{"weight_decay": 0.16, "schedule": "wsd", "train_tokens": 538100000}
Below are experts of layer 2 (counted from 0) of a mixture-of-experts language model. Rows are named router (the router's row for the expert) and show model dimensions 64-127. Each number is 128 + 24 x the weight over its row's rms, rounded and kept within 0 to 255. Numbers have three digits each.
After each expert's rows: a language model's description of what the expert responds to. This comes from a sample of Wikipedia text that the model never trained on.

# expert 6
router:138128121141093119098148103155130121143087137135150117083107118109137152134144165150140110077076145142139064130109107127124120181136125118159123147127115132166111146153109121147123097094125174
What it handles: Cell text plus the following separator in results and election tables, such as Slovakia |, RW |, | Toyota |, and empty-cell runs |  |  |.

# expert 1
router:147077122147131125129170080140081122155056148169121134114097101114137129134104170144146103068109118129097070123161128106120114157143146123123113085133111112128125158135123124163136113064117180
What it handles: Last word piece before a period that ends a sentence, plus capital-letter acronym pieces and initials, such as experience., AZ, FF, C.

# expert 10
router:151096130135115130098172096124096073146118166141097151089105118106135123147131132155116102093107127168140076131165096151145146171088139134129137101145114121172123156135115106108125108099116151
What it handles: The phrase at the time, preposition-plus-a tokens like to a and for a, and short name or number pieces such as u, an, .9.

# expert 11
router:120104132125113119088148105116091113151130176150102132077110091096110134139142143164119123078105125177141097122154100131141136178109119139120129120159109106148130146139151117132120097100144150
What it handles: Pieces of foreign names and words, year digits in date ranges, list commas, and credit phrases like "Directed by" in film and album text.

# expert 7
router:137106152148068131103135104097085119149114180162115149081140117132121149115123174184140123072118128159139079110160104151120107149121125123122117149126127105135122166163153113141087117075106159
What it handles: Commas, line breaks, periods and table pipes, numbers such as day dates and table values, and text just after section headings.

# expert 0
router:158086167138109123108150104125109091138099165157102129089103126102141131133110142149140113096109120153120070127155102158137114169096141159136127128133117117102142150126118103117138104092112157
What it handles: Pipe separators in sports and results tables, plus mid-word fragments and digits, such as | after a score, im, ism, 1 of 1983.

# expert 13
router:147100141152089132093151108128110095138116164137109128121119114104144108138141155155113131077083118163138062127163104134136161160109146144107087126143078107120170137141130118125130093086131155
What it handles: Word pieces inside foreign names and taxon names, and table cells in sports and election tables, such as FW | ENG, Congress.

# expert 15
router:146121149170096153103153093133104111134105190127125145081120121109135128157115146173132113090098140157147086130156113130135141166108132149097104122147103122150148145157103121122131107089120153
What it handles: Table pipes at row starts, initial capital pieces of surnames (S in Snoad), and words after "of" or "by" in table-heavy pages.

# expert 9
router:187103137155095133127171116124113109106138163173128136088148120092102108137156134144169101109131125166154099129154120150132137142094164137125109130146108120127160141135135098116137074091143142
What it handles: Auxiliaries and main verbs after a subject or modal, such as has, would, to describe, discovered that, and conjunctions like when, until.

# expert 2
router:156098126131143137100159096142091130153100152128099123094125120104137122173103152171128103071104116151121104124175112135110157169130130167134125088147114099122128179107101102123147105111105170
What it handles: Nouns for roles and relations such as brother, father, President, Governor, historian, and wide table header rules like |---|---|---|---|.

# expert 8
router:116089170129105155109140109135092103161133156149104155103139114114090174133141150167145137099115140151116114131134096138112107164106143157146076116115140109148125160132139103149122109109113150
What it handles: Row-start table headers such as | Year, | Season, | Design, plus digits and modifiers like new, long and minimum in running prose.

# expert 4
router:127090140162103140092138093128097090152097172145110160087093101110129146120122171148137113074099114160132080112162064148121147144094132140135097130156116110129123154149125105143139121097119149
What it handles: Closing periods and quote-periods, until his death at a sentence end, colour words in tables such as Red, Blue, Green, and final name pieces like heim.

# expert 3
router:153112136135116115106183100135107097133117173168119132081127101113124123133138165145150126091106128150150092116134108124134143157101116134117098134125102141125157148139130110126122091078119152
What it handles: Three-digit pieces inside large numbers, years and figures in tables, e.g. 1,014 and 17,569,027, plus "estimated" before a quantity.

# expert 14
router:123118164141122132098159106106103089146110168151154138084105123118113110136122147147132092078088123155109074128137102154121143174111128161096121118130094128135140138126122113107119091082123139
What it handles: Word and place-name endings like wood, ston, brook, isha, year digits like 2 in 2025, and coordinate separators, plus participles such as joining.

# expert 12
router:117113163155103182098174102153103126180107147116127202101135101124111174137144134145148124094116095146141076137130083139120130175119126126100087115121090117117146136178166132087120117115097144
What it handles: Name prefixes like Al, El, La, Le, del, section markers such as == and ==See also==, and ordinary content words in prose.